From a checkpoint of a small mixture-of-experts model trained on Wikipedia: 80 experts in each of 10 layers.
Below are experts of layer 3 (counted from 0) of a mixture-of-experts language model. Rows are named router (the router's row for the expert), gate (a neuron's input weights, with its number), up (a neuron's input weights, with its number), down (a neuron's output weights, with its number) and show model dimensions 0-255. Each number is 128 + 24 x the weight over its row's rms, rounded and kept within 0 to 255. Numbers have three digits each.
Before each expert's rows: a language model's description of what the expert responds to; "raises" lists some tokens whose logits its average output raises strongly, later layers aside. This comes from a sample of Wikipedia text that the model never trained on.

# expert 19
Bare space tokens in tables and lists, mostly before years, scores or numbers, as in to 2009, Season 5, the 2019 event.
raises: "20", "19", "2", "10", "1", "3"
router:157111096154129067160158137131103122142108115101141101172099115176157115138137084135181128090144085121173109136125167094131102172112136158148123138132093166130139160125122135147114158158110135103125122115095120160120179117118143190146134155130146139119129129144119110063121134074119089130114174160088089137119129139100115147152129103152168135083105148101132109132083114135163151113149175152157143169107145107113114138143132144108115117147108111117120115141148105183151130150152131192117146147112131112116116128089148096206112110156131136114109156132149132140116138135097103136116144144142158139106138127107106098110118115098132134121156143149123143133151121167121130133123140161103125144105132098120091095123153187141136153114126131146154153077135157135117157138106121
gate0:154135124101153139123159199138113097082113158134133093115106116092137088144154192111118100127106140107116161112137163174154140136140155104142165092115127145098157124095091100166150155127114068153109108101174144130125124100154110104154111126122110143083116119123166128107090117093171133146143140139140137149143115119152158139160119139120099129130156129102149082159122128174124165094101176095144113104127074115133119125149098143130109104114117118146156112152159135113108114142179121142191133159102119108109137142120177142163140103120146125147133076115123154126177148129130143141110145131112140112117125099076134139126148132141112145116114125122120144112122157114107097141184094103173185132111112119129157133110107123095152118099149123145098151127147077140137130123104131
up0:138107158131112134078158149156152114130116154135116114162092084120106122161102089146131141154155132116090094118101100130146110097116131150142117193075131179120144155145086169135133128123131151138089148114104118151144149163134093100125060160127144172115120100176141147159124100121140108123146137160111141130102151097126126169131101172145124102124130132122132153160101102134128124129114148152105138103097123110124137137106120162102118103133103112172154121141148105108119150144148149076118131139130100101166130154118104099138054134084127149122136148097118092139130078123125145156134152158146123148062144134146155107112140145107119103087146127097149142142131137145161145129161114100126182092137170148141116123132101162152141129088085145127128149122091090121103146106106141
down0:164148125128094120137121100087097120140123138148107141163116163062139154158162145114110120095065166151128157103121148142107109107109121153159143154116139123142124109117164147175104078145122110155146122112141171179133135142128136138141146144127121119160121107130093091112134121133135112149108123139162157139140103103147160099127158132133100155137183127120124102114143142123081124153126077138137126151115134134114117130141176107115170153125157156108163171163120117126110106114105149135138123134183111146157110161149169125150126174101117068165157147127088093140128128158146200122131079093154123123141148107164136089170114165139157107165130093144111122123133124158117123144147107099133123146110110139135112098141095151131135170132190107145153137126149109115103133110106146

# expert 50
Vowel-ending word pieces completing place and person names from Latin, Indian or African languages, such as Per-u, Cal-i, Ass-isi.
raises: "ate", "-American", "ec", "ese"
router:161110091125134109137134124119160162150126126129092091133139149159134101137174074150136127113161107130176107107144135100126113119119112145139138142176076148145144152117162162149090159159099104102135108126100138121120118123151148123169119124121138111094123111096117131062147091106092158169141137142116094136110139148106145141110154090153143135110131137087080122150116123130160154112152185127151130151122114133127092144095141150164111155212099109128129146095123123124155095154122117130110183130100102088103149132116150143161128120152157130097076140138110120139120155088116115097122132137110151153105144125114126092116097147095173112105166140134137134099123106143143138132147127132099101155142127123127124061145145188144165150069136144131123118118115119140100114134104089
gate0:094104153166170140163120187111096085114157160084154107124150125128131150105127102140145152113150153125101131144136152140145117134138128094092160131101114140134120123138116128165137116139156120097111154167071117125192116083109114138125116128158123113170139079136108104142140114144164118160122087132094112106145108129115089139137133118156112155083158125156156157138133133137152139107138108130104111071111107134117144143151120176160123148135143098138127149143108135118144122121161131119127114101163148155143127135154114121154109165115104135105117144152129077130172116100141107136116145146116162173113182097114140163139130145141129124147140128159163140117143128132125181132136140166175105128109152094209126121148126138120081140191137164097091179105139122125095132148129167
up0:143094107140129162150154156091094105130164182083110146125107121107112137155157173104083144109113117157076126128115135107133097115112110138096127124118148171134146142128112151116144099111137126116167120121090140101185107119106138142121141129117118154148162087148126101117089142107141119181146093190134102101147102135092107161102142139167134163143150099145153141110155092127109150169122122154132133165135083091137172124124162135165099139167104097105143126155102115118126150103148163104143140063114142137094099146099116096121146130093120111101136086141129136129150145163115107138114169080121163112148127103158136109113149170142112148104180121140110177124116156119100124123125114130144109164120098115112100143169115095132141121147094106122138133088144125115147133118150098
down0:122110099094100167105096116145130124105121125130125082113112135087151160146111130157129101125141126108131186085106107123153114111137179169117122119109149143164147095134147108091140137126153096129116162070122135140157099158142112106137118110109128174141129148134127128091179112100141167089109120073128094170097150131114130128122119067153153064152128152130159130143079135143093115121146117094160105122150112105145130135143124122080117124123151146078109146137148090110121122167117099128154133086131162151129119129145124153109107094126160149131112137125123148131127135148099121163093118120108130134135147146132142117127154104121157130083097112144117159127150098129153094101164115154117084101141148111089089141118096104139077105128110116111082079125090131102162113114140073

# expert 52
Number pieces and spaces inside table cells, coordinates and scores, such as 46 in league tables, 41.828056°N, ±%.
raises: " she", " m", "amb", "ation"
router:160099124148127127150157128115153134144117119112149073123133155133152108155170111134161130116117051147176094108157135146110103133114122170169137112126095150185109123126122149172175108137080144089146121116083132174122143107076154160128124133127134099124138133113123126126128129097134144157101168144095104129116118097127147100157113092190127156123096117120135117130112097151131151116130136178122134146158143142104090114142165118119134135166122120150085114130083105164148126149128111175113146183126120096130132129107172126155113092153108135121101160149104085146134128134120112123078133127151146139122134122109119105129062168097142144166157135134115153109092125131142127138127084156137156198131124114105110097161135124136140170141108121161118119106170114139117113133125153
gate2:115096141108177146142120115131084130169167124120120185141110132139182132126102129138118164099103099122164142166132121127125107149127129121133137132182106117123130147118126132127155116135085115142135124118113100136097138110136113094097111138083107114104144154129122164140096143153161116101141064132117143124144105124117129130077123136083140136124158091105110125112137079117164121127130115186102156146125144151159125106143160106122150106092146134100141107120146137133147108133152151117131114164110102088100129079174066085089092086120143098105146120142093105133108147152159130108134108161097157136165143153104155119061126125144107117113115097123154142175176127133120117127098118118103143125111080153161123150122083133138118165109086128179112121134142119125180164101129139
up2:117137107090156140167099119117109162082144099093116139119127176105145132133103176125137133121151136140135108113079130126165128117144115146148146130149149144076140141125106134127107146135120110116129148063085125151086124129091128132135116135113088150115156100136068178120122116132100107110125086160116160110092093124123119116131156107119137156125139085128092128111183121107153164152129120176124152136175140126144123097149139149120139131114111136086130120166112129093154156081166131157082125131127096098086103082162123085089105083131128103087113132132123099128140129118175158175160106125124146117116164136134138129135114139140143097130120140115102165142160107110140150097133102145149192104139081148125151139126136131096151155100116096119148163117151135124162156111084140
down2:131133125121149148097151151059121170136149109113156101136087107131122163106119161127118184111115097117148106116133159087129116153142116137165146102133128139108113107123127109109097111125183131148163167157119080152144185130152141151137169119097112142141112159139119142177140101160115112127130122128103150089096110141115149128175131121122149149136149124078113098142141091137183097121150104103138122125133149113117148140157106108087122108116141098112105107064131148151112120115159137132082105164110147148146146102093145098138173113144142110129148154125110144085098125148122127154121122156149132154160143117153158128132175122063177151100144104112119146142126124142109187125152127115104122138134108146129129158104128149117094118132159107104175146134112106128090062104098122

# expert 45
Month names in dates and dated phrases, often after on, early or late, such as January 31, late February, early August.
raises: " ", " of", " and", ".", ",", " –"
router:140104112171122086136152113127134119148122155079103122147123137133145097163151141124135110107120119138170133139130193144158119186114125129134154130163101121144087145161111118153146119165107128149117078120100120171140146135093117169152108144134141129095138065103153091109144130123117110148106145134102115117088160128127120149135098154124171150117097141100124133099106124159146119097134143156158126146122129126122114123090131120143121146129114101147107134133079098147143128168134126137103133149106107111123160142158122137154093119143120124089106161172120126148091189107102130097092141146141141127089173131111113128094061131098152129164170182184100127110131149177137118118117121167127162154130135126123068099125119143143139163121105143196143137145126121131125141179101134
gate2:147110183102154139158117144125090177158152117141112134086120092114172120148107131110119155109156139096152133114095130157147148139109137149129131130142140137170111131126115084160131106141146129132137091099120095119129141114138160087175090099121134131166145148146117108135155178109142161106089119091096100126141113146155075116142124144150136101101106095140132111147133116130139136120158139125143141090135169116136146140097139085127102154140124159133165145101106128122080159157071167127087106166100111106095142130127125099119084096159147170074097113112140115115156155161118167147087122124110095120106166128137181175104130114138098102122126117129149088141150129139152123138126122166114146175125128150126147148088194109129120099116087118145130141141112129159089140113129139
up2:116147108113122113156095147199132143130104110129138131095126146109127114123094131098131112116122174138125141128154096100112104125130116096095136147121106155108123153119120123129119158114129139147102130138105136125153168119103147099113150107106150081166119106122127073175120125158066107181146104118120137147132189109120096097158156116145088093141138164094130134128107131185121129110106125112123127127112149120162147135162107139124116133156196163131165111109109124098131118151119143119144149135108118125113104162154148093135122104099103178140146136134123101172155162105139099219110118088169091126105081105124113131104126150110105173091126124158142147143147099122114151083150126128091090111074163131137118158124156155131141154121146131126126124132145113123107144164147097
down2:148108152154154103141109152158186114120193111128112143132122169142147121107097117127098138129139123138116138147155162132082131127149123149104171126121172139095147165129146169148115093127114114143110198116134134135060134109183139119102092145140110121148122153098110144118118090129131095150127161103122200109133116094154103163118182123132141123144129107102108163146109121131130142106120107155092132106093162146102104116092157066152162173108149127129125136131163112165138113102114135106143150154130158093148117128121121126149116125131140123160144166118095114078137100096125112081132137125114101131138102074104153109108120142147112100102139106130137112127142129111154134129125105118109109115126158098114159141144111116129122131112134172071117140179098098127099111163103174

# expert 38
Empty cells, em-dash placeholders and spaces in chart or election tables, plus some articles before nouns, e.g. the, —, $.
raises: "ctor", "face", "prise", " medalist", "caster", "pped"
router:165091094136146094155155133128138146159097126097139095141133144158148095156159106143163116109112089139159089119152159114133108142085129153149126126157089150147117153152134128160144130144091128099132117134087135160161155144114160158164106137107136114097158092128144114100152113103099117160115160152100108120087145133094132118155121112161153158120092131087112103109089121149131146095147160158136149162138137117103092100120150138113101157158095094137087135126128086162168128163127133161095164155108110114110150141121157117163122101163110114089090139156129107150110159124093091104089137163147160142093153145088136125101092139083146153133155139153123148092113113165127134137143099143112127168124105094129108109144139165154145167113111125161126141109140143147093149164094117
gate2:137134158146097103099175142129115092109091139109150125105122130157171098117107149149093134163112144137153130080126134140163097102097124081139121159160118152153107108107153142087110114127148162139172103100128122152127134149095116074104150069095091132123104123143079127134136124132129103155128131164164118103143136153102135138139141118150172107096159143125145183118122154146154130094186156121090125121127132132140164144155148126102138156137115144126174133165107142169120112177125127106107114136122150155131102134111114137112122157115148126098127152141105108115128152192144128110124100151153110160147167126126090140109156118121161110081121184140133188144112133102126130142159125127153138149158102111110095108119164155128113084175130122142139132123101123075153134170128089
up2:109113072143156113122137124115123146069156133143159141128111143142083136151117147152089186110164142119120105149119153118109087201132135170115110134198126116159150132149138120133114108085161123105123076139106108130106160119140159108132160156182104118118131142146122160115123103188100108092125108081125111148103128144134124135156098127101155105123157088174114087148160099120115108079145121106119132144130123106133170106144125130117125108117128188085106123163142121128137124097117128142102153185146103119099143109122109125136152108157111069115114114096107135153133111137117157144168194123123122104115158152116089092144119152132108162125133119141148142101162127124126149147101132074122127124164127144079135139117119111120150130156125128119112090157117143142140116122129138
down2:116190092107140109126119149105164157138149169128163105144134104116159065109137120094173114116116130101148137131089158119156122106123134126159114086089137150130141141111125206103127133147123087164140096150132108169133078143123100135104121154129136144084157137160129153123116099086110133089096122087126149089139116084125138148107164127105119128147102150087104120115119131121120164133118160120145105137084130096159133148145134119116112120143123134117112109141153139120090075086093125155141109175158127115097140134122129116172150111124131140103102108126141082159111163130114080142141113124144140123138130129155112075078142140111115148084133138145120131113156153092123098145155117155081129127139140127148066117122114138158094173098130131132169107106145142083137147141152141

# expert 20
Short final word pieces ending in e that close foreign or personal surnames, such as Ro-e, Gre-te, He-y-ward.
raises: "en", "g", "av", "f", "ina", "il"
router:171046085118134122148131155166130142122113118113102101107078162161158096144155109158135108115113117135132091127140147102133066174111180136133129144158068195152104135139137120134133142130083153096111112140117142112181125144128135123159110173131169126113142097125101114114140120118086137148122138145099136131125121143112113113120106121150142154113089160098122150120116140157102117118169169158114145164156123076135115106141156106110121116158099120141123129148089098124144120154127134139113149146123092101111129134115142136148087080139127123098108135139155089113124155119097110114118130145170149165097123157103116158109117167111119138093138127112114110098121094179116112099152123135143131143153136112158069118126117156165111144112125135143135188100092154135090115148098112
gate17:168092145067140111088137158131145133130125167185135112123144134117124108123143136129126171090149134127124168150142094170119095095176142116095126156171106119183158139175099128124134174140103137149093139091110159156099156143117174119143094112122116083150138111150133147131161076161123109109118153099125118167155070113133138134174088128153140115162107126106093120160110147131087103115147205112128114138123125117126095132102120133115131106115133111133112149110150161164078136139141111130119107155147120122118167097125155109145148125126143107129153129095150107104091159099076125075131133127182129132112114128135123134136148118162134186141119122122114115149100134150162192140133113130155137115104153139113145126117147177124132141136130118124151131125104099123095138116112135
up17:168101092135130130124138128137139109112066137102103124135078153106121093086133140151146127145103166079099115136081149106155186167138113132134150184161093159087123127137111085137097132116157106149133108116149126112112149125129145121089108143104093135103091140142093138151141165122147122144108136138132123137141118151119141141131077120152120165148142144087070123151121132152123121142136109098108151117151140135134111126143118144111136097108103094087128112151084140106182142112099159147111100078152171132099160124134123129103111104098148119129133123116126094102067091095117114086160120129123061133094117145139128098106107137091097083145134133114128125141114102137161144120138126109156139085180106121097104155129144144150140150155164142117148152136093116126137123156107081
down17:114145139167112111107122155146106129154129135150119125090088107151199153110096159163104169094160129123116155140111151146158104118103158152131149156105131117151084153125098112125082111163166146099124165128123143087146141126147185085162165109108078077146144120135136123094118112122175111107129087109138136152128128146118147099108069125095132109103131111104142145148144127123160104151123124132134113149125097124138113116143144128180179154122096148152137179120162127130114128139134145107103135122161117135159109127119116145110167110137163136138151075121097114123123151142136153162116140108083127117119120124094106135183121133149127132166127120153133148115122147077099113162144109110182119127127170112103136118109160146053149100123139116145122144135139114128102098179120100

# expert 31
Two-digit number pieces completing years, dates and coordinates, such as 19-77, 18-71, October 31, plus century and ago.
raises: ".", "ca", ";", ".\n\n", ","
router:157092103147130110210127160129116124136116103098122101120158157134154128154145154136155116113132107128114102144166136106117109125082151163126132115143096144148106137162120131141132120118120146132142111136099132133174147163122157129152113112133130111131179081098111140112145111065083103166106154142083104145090147134115111146120103096148150139131085084119098104106091134162117168112136127129129145146114111131146118110120135125128108169176111129137080149110135109147172117151120136146092131136144085139103123134145140094144123097154101086117062118142118133169072161100102099119116136131125150117124164126121107093089096155110111132144152163140092109100096118147127143111128095144143140161165127090100074128143140129153124172078105102156134131125133135110112124172130079
gate0:128137090171184195102141108148164117131089159104136163116136100145137149088141132123162133102110096099111134139103113132087095137121094136125138131143149151119143148145118134116102145140133113058110101137102123109139137116126134121175112131122151164143146148139117149136125114135104106163129116132122165095134142092150097142104101135132180152134149135141125113141142146159118178160096144128155147117145161142128148110106110129086145131106119095140128107066138149148151128197151108091119133119086109084130124108066109142109094116107117143137140137121094108139160142141143148164092071148141139141152106114175123109123097113154130132148151115134110157126118135145149158116107156153152097101147137094130120121082116093187134140113098138113114107173134136095073105141129074
up0:125126108197144124107133146089101112135134134098162091142121115133105146118200169139151058139113149104178122115116102119114144137095136135115089131141134137138123085143129140111115130140106092167118126135124144137138134152099059125150132127106134092121118121171112136129099128155130156153101154094120098121123096128116095149102112101141124112126155128144135155151184110152138101151101127126134065162119154127123140109173146108125131188139121135144110173124122120115152096123154066107130124152102150095099137115111083094129169150140112156134137126134140116126191148163120136117107104166112116116133140147122097117107113141120134105132103152120109124077109091106137174128102166135137142075144145142140098128154127146113117113147149057103155084110135121130144140175118131
down0:102157102145143148136135181150174152122095125131108110124182097147142099112161138165122148109140106165153139137131145097142157122153143187107140123107129139137153138100099091079149128093123094156130174120125084116124116122148156140119144152119136140101130161118127133134141134151136154115118121154128115155166154152114142127121182079198125152128108118123139159141132107161194112049150143092127109127107145149117138134143145126154170127142128163131137120178121115097132128106141118120135127138090178122126119120123127158120114133149167127110114120105129158144145095129153105116118134102122124197123149145097112141103140120159091152113156144124107120115123091142122123099137135137152126077135149118084120117129189176134126094151172128101139127132129080136161105170077110

# expert 8
Commas and short prepositions mid-sentence, plus list separators in asteroid tables and name lists, such as · between MPC and JPL, |, °N.
raises: " JPL", "Note", "27"
router:160096091133145103156156131110144140161097127109133098140134138160150096155156095148165104110130082132152090122146157112133109141090140145150127121164101148161122152140132124160154118153101119107149106140080144176160140146114153166163122147117138120093163095129133101092146118094099131167125153150109114121080150139097129131149119116166162151114092123093100096100090133140131138098147158146131150168124132130105089095112146128109110164152098095151099126114122096156174132165116135162090161158108111122121141138126155106160122109161115107085093153155127114148119163126091091103087141153140163143086145149091127131092103137093136141124170135166113144093121102158115126131126100136112130162121110096118117113159123172151152163118111128150129142097147145151095136177096116
gate0:119149141117127129143117129143134157111147130159102114126112116146139140081114179173116136130144093154126119144120091100129116097125152163145135162099117121104085114131141138170137098154088119087149164088104139142103139111057107153113125105161140105108123124142174081144126103148126143105091141098142143124140125149106137166120091160117124196137112112175163132096158142148139141090124104167129126174138095141165086110102100127132095083146145162147097093134121073099124126146127169090133078122081116107130115113092098152153152125168151112136140112106160141147113089117162142125136135152081132092167145143147151137139091111120154131134123107140108083098101110135133150093135131127138113184154118130102143114130127131151136122151159079138133144136137135135134139096126167
up0:072154079077121145137138172121142110126127095133151158146115157134129121100128154107172125146140130137132099093155151167103131099152133155148137127129093138096108105165122177147112112097157129158132143124122150114146152166160144100123108148144118102124084130122091118141100102144125143127129118165106137197114108142149117128146145108128076164119098180156122132118111119119105101097154135133134123115167122128116110119131113113113149077110102091115115087064178119139097112131122098161103129119099149113124162110123135090115156126092117142115143139127110120137091119096111130143139143127147131162117130176090117136187093135119168087115140115106136128133112116134115105113160112045149166104139127130134084103112108133153162117098159127091090138123097105160151129092120152
down0:169120089088128136126074118127132125108125135133109076133105105112136143144137145131097121105128078120103099109118162126128140127122157123141163152124158134114087137116088140106131090164120110154092141098124120144100166125043144129155121081104124181151130097115099137127131119087131125118138128144125126180071110102088110160133131131103145134115139121123108148058108130165161151164128127173110113154094124097128158127137123134135168145091125138120138182131111133121134141112104113134093122082083148113089138128110169152093123147127114123110141112108160120126166123117166128112117125106126171128160143127129130113136113140152120092146141105141137125146144089148158158103133109153130145143152144153103146145114098137125129132162108145109128094107129160132187047091083103

# expert 39
Table pipes, punctuation and mid-name pieces in lists and tables, such as Man in Manoj, quer in Albuquerque, Inc., 's.
raises: "eration", " marriage", " Elizabeth", "la", " Synonyms"
router:166093095134145096157154133129140145156100124097141094142131141157146094156159108145164116113120094134160088117150155114133106143085128151151128123156093153153118154150141122162142131147091128101135114134086138161159155149113157157170107141107132113097159092131140110103150113103106119159114158153095107116085146134096134124154122114165154158122095132090105106110090124148130142092148159157143153169134140119107085099122150135112101153163094095138091139128128089162164131159126135162092168155109112116109145144126154113163123097159110116085094141159128107150107161122087092103091135166151157145092150145096134129102094144085148151131163138151121147093115114165122132136142102145123131170129105091131110110147138161152142169113110127163133140111141145149095152165092121
gate0:120142162145098105109085151120102147167155111097140143120134148089122160109091104124097140136097110121181153095166124153118170114120146100142106113133145123144090150121102103130132151158168140067107130094129129139163113123144167121079104136169144144160150073106137118125106090145090157151122123133113126098112117116124120141144108136147140111139152113104081124157078078142129105123106166112121130140111137132154109120098126157078121151123070119119151106159157142162103096148154166128159138139099100127151173141137114164132149144140110113080121133117145089096142157133086144197129171129129153196128145170149120148141129134160087114117126123128146094140137110108119147132104127138148111150094133132136112127148110134119176109137105134114135099087129113125143099152084127
up0:143099110149118121120136115138136125133129186121140133153122133168096167117123152141116138120125096100151129100088122139171107132157084137125140159098143131110135133139177088121148114123086111109167092138138140107131088114103085143131161102118132120116136133125163119144080150124140143163119119109080175121138150129135112102145144100162146135131130131173152135168157147128139152118114108124093118128158127093116129130126125131119142113106125096133124117133116171113157204137138154129110093110150144088069143145091130089155106164169154121114127137122110146149118118096121111149136150068108144073095127112140162123173141143136124146114160139100097179108142163137140128135074129133101128142116132195124130088110094102132065139122119127100154075160148091126133170125121094
down0:097113167132160129146163127110091087093116155139121136116126114140126109114135109071154134130177120124120129149176155143153129102122138146093143163127183136137172136105107097149173128099169128139098142069131153114131113111109153164133141121146131160156114109112121152152173127124146107141154113110101167106158122114100117118126117133180153142153120114172157135129118118167131127110180153118103111160158116157145133119099093097119171118143161152128141152174122135172136074127136110095105150118119137106128104120152186116127106162116116072170166166120191123138142139109173124144121138112139104132139140116098145177132121136128157093176121145129138140151137129172136098132107092147189163124145149111125129132112141121109133134102129130126113158109131164119152116143154174

# expert 25
Units and magnitudes right after a number, such as %, km, m, million, seconds, especially in statistics tables and population data.
raises: " estate", "play", "ented"
router:161093099139145100160156131130136142155098128097138098148133141157151091155157108145158120111122095139161093119157160112131103140084127152157119122163090155155123153146134127156147131146091120105131112131085136160161157144118154163170109140110129106100161090129143111110143120098102115161112158158095107118086141134093135121154122113161154160121091134087102111107092125142132144094152159160145150162136135120098085100124145138114106155166093097134093130120121088161170133165128137160098166155112114115108152146119151116165124101159114117092092138159133101157112158124092094105089133164145161144094152149089138127097094142085147150131164139158121142092114118160128138131139093143115127162127107091128113110145133158158143169116109123168131140111144141156099152167098113
gate0:135100131126147093120135128141133162104136167152136132105137114118139175149139166109142114121106153125107101102102135157133118153102168063067145161097118104154122116132102168149159104085091116123124103109135102125136089108114130124143144147118124144108102110157123138131107101158128136119136173133134131129110138131091123108177159179122141119120078160146106183146086090103111130132131173183137135070156120122130160129084116137158101132106172132113162147131135181151152126149137165162110156162121107107105121103111130189137134150116105131104109100127135105104143128113075088148112160103133138133133172135117130131148151138154148099109138098103081167113143100158135126140123121128158114137142103137126168141137151128088159100111120124167150169100124159130145179120128106
up0:075134165143141150115140197134117161125135138151081115153120128160149114136141117145107120167131065134174121108102170136143104102148098142136100122150135119130091105077167110091118179154127167155140091158108093114136111121140149158101140074130169155124146128155138143116109143129150152174111108136167137152147160136146124110164163118137162139129136133108138171165130128137136160149134184095120145136178139129151144151111097115129118127154112132118126056141092086151132148096097147144126133119140113125147135124083179162107149106146162099117121123123117158141125099111116127127154130130152125164146125106137186136138101100132133125092155113106166126123076126142128128117135160117115137123117132111129149126157154092128092137103049139140109103146125111122130122112102105
down0:094196177150156114110107154126154129111144158119141067135160119127123171148136083106169110132167092109091096150150109143148146128102132112121145139120158194137140155139105135119123118116119120144133117095153106145128145101139127087148156167136111143076152106145154102134110109087128140157145135130106120140131124140141111112155176142122126120139139155113147117151130090095102136136125178127122118125144079162126145111157138106154123098103194161108111132169124140116108172121129162135147106142137126123129162136115135157149121163094159110154161137119106133138140123122115170130147106107139111098152137130104106145175121153126148170087151119137132159117151099123106093110074129147133163141135123131176121088114134113103104128129155116181116182069114148181133117099119150

# expert 27
Nouns for roles, kinship and membership after was/his/the, usually followed by of, such as President, son, wife, members, part, chairman.
raises: " of", ",", " in", ";", " to", " and"
router:135107102141126097136157136156128119162126141093118110158096173158142116125144103143152128106136106162152110094171137125120112177115107133143147129161103104138091152149150137144167144141109101145178087157100177130133155101087170127148083135118086078092175105125149138143134113102137099140103139171106107151112115100134127108148145163110136120112114112116102099133095135141142178107146121122150160146147109139142100120120145131145109144118108106135110130144114106129204146193133159138113133200112068094115189113136133119145122107134120124086116135117121128142109164120071126089118138212115134117108143140065104100125109155102109118133166131133103144127111128129114116115137135150104141137118112122151133137115138131127121135128125153136106159077129139138121142139084118
gate0:088143118123128171098097109158141102146137110121128121139069102166183146145139143150129152136138135153142158114128119100110141128095117119095110120169129104149123115129141105172151088158095111153136130170147091131148146111141137126127099142106140058080179112115093130143120121133114122150099122141149099137132133100124107131168131128126145141149160154121108110125152105131166121180137118132112146141115114093157101098121134111137136153140154088164127135165119132120130127150134100145109078131119184141125131088113138135136086118157155098147140129152114105151104150138091119120188085163104137123108114120119149122173153099160166115122195146131136118140116130100158132100153124117151150158122172153145163177103152121168129119153128133149158161121165183139145137119060113
up0:111116122076153134141107095158125110118144076112120114132104111092092124121122107155122130160125141113168130123125100150128114114118127126120142111143130131109134160135158125149122124162129164164122107136184093129138115084156148131143102130144093108110133101116119121097076100093105121134134125137110117166170141128122134200162053094086143185085129134116146126095182108135142142116120119123137110061135071127132093112106147103111090152146159105124158146184119112097099133115129139140143107130116096098122103122130152132101133076112113154130109134151120110155131174095122108106153083138131135169123156127091148114133154112111121174146136194094100136114130122111112184120103140132134149127070174140101124138112120133136123108110143123155129166129135134110156109140120136
down0:142140115126158127153082122119165161103145082141158145106115138086152103136134146141159189108166149122145139148149070149139157109126091109099110114168144089096164090191143151128134131110134109115161130117148134123107116117150102157102082158117074117112136143142104127110128132158136130139129138089099153142149121134123123090096129124159158164131143120131152128150128150139160147120139154147147138120124117110108154117166138087136120146143149136094140173113128140149127130091145143142127096125153152148125105134125112231105144119161144121160157127143139138110084145122136092128136148103125085133167121108104113163139107127181152065117149115139099114173111149092143112149120096115128108143123102106119182153152122102166110146132098111153149109106151107173138122108154133

# expert 35
Early fragments of longer Latinate words, usually after a prefix or at word start: trans-pl-ant, dis-gr-ace, comp, tr, rec.
raises: "r", "ound", "acts", "act", "ute", "end"
router:148137123140144099136176136122108167179124117086163118104154151170110059153173140166131116123128124114145109120167131112121147137118135166176113122151099125174113148094139146148112088119110120112115116160115150122137157109104168181138088119139159108088140125142151115105132111087105154150106191139086124087111131115126126147129092151172130167134123114108103097144117124137152134096150161146145168179136137092127109125114126130093118157150116122123097134107081094170156134161153150156107147175092106136092143141110115137181123104175120124080101110142140122135133132095120100109124110145110139121078131151102132132113111159103120128128140121156145142120122149151093140134106131132123133126130107087122135125183169167160111140114121151117129114118111129107084160160098155
gate0:194138152135111124171141163123138077144123141125135123103092102141120139138130075160136103098147116068119105139145120139154165183130149151133122148141134143126145112113080097103114093104164154137117141141105146087113121125113119134115168136149102126129100118179158098121129110141125152117145151132124166085102107151131109143137175176142151144077129161080134131111111146123097111143158126173110174103131158120145127119127117138143101118132115177121129146107123124109143128135095125121173171123120115083148139092104084156131157107147092144180111115180160117111121118146105139131139083122161147156131100116121101131093121130121171102174126134110142127120102168119105118140145140148139108123157105178107121145141121112139106165140100097081129160122091114132124196147119130
up0:121132105137138161138098104113125112148129099139125075110117180164126151102154147117118138147081158111094118147140131144128099091088151152151106137139119175159133080161152100099126145151165125180134155126180133206096129137148114118164155101091150177092124120100128134169128106118141138126092115157178100102151155127084157155152145121119144082123139111141107139142102142147118140127129144117151101128185143113114120122138126145142155149134101138156176112146141117088098081182113112112112112103140162128153131099132148144133108114155118135110135113139129136143101144169125122160155108118113149141093151122144098118108150148133133110170151144130169144080126147117176106154129151147128124113140104059137136115111105125108130126157137104144107133083122126113118078133160160
down0:087130145112146116153144147081131148126109112210118101136150134126116124135148153094121086122134121123118126133142130146161083126132143105148123135112145117104119098103190134134148166124144094093078146094144145181142126096131156135169091077109126110117142127146126171163134129178134092122147158095162130144121123145150156150118097167096088101118158138104090129107102162102150116126119156120127114116178134156131096167088159082133149088145130137166156116123158151107102141115179117130114161110105131124136134144136158134120120118113118145076130106116120122100124123105136112217146159156102125125087138117124120134131138141172131134101096136157103114126144141133151117179129119150154096155120147109157130138140155155141096131144149131149142090119114135122121062140148124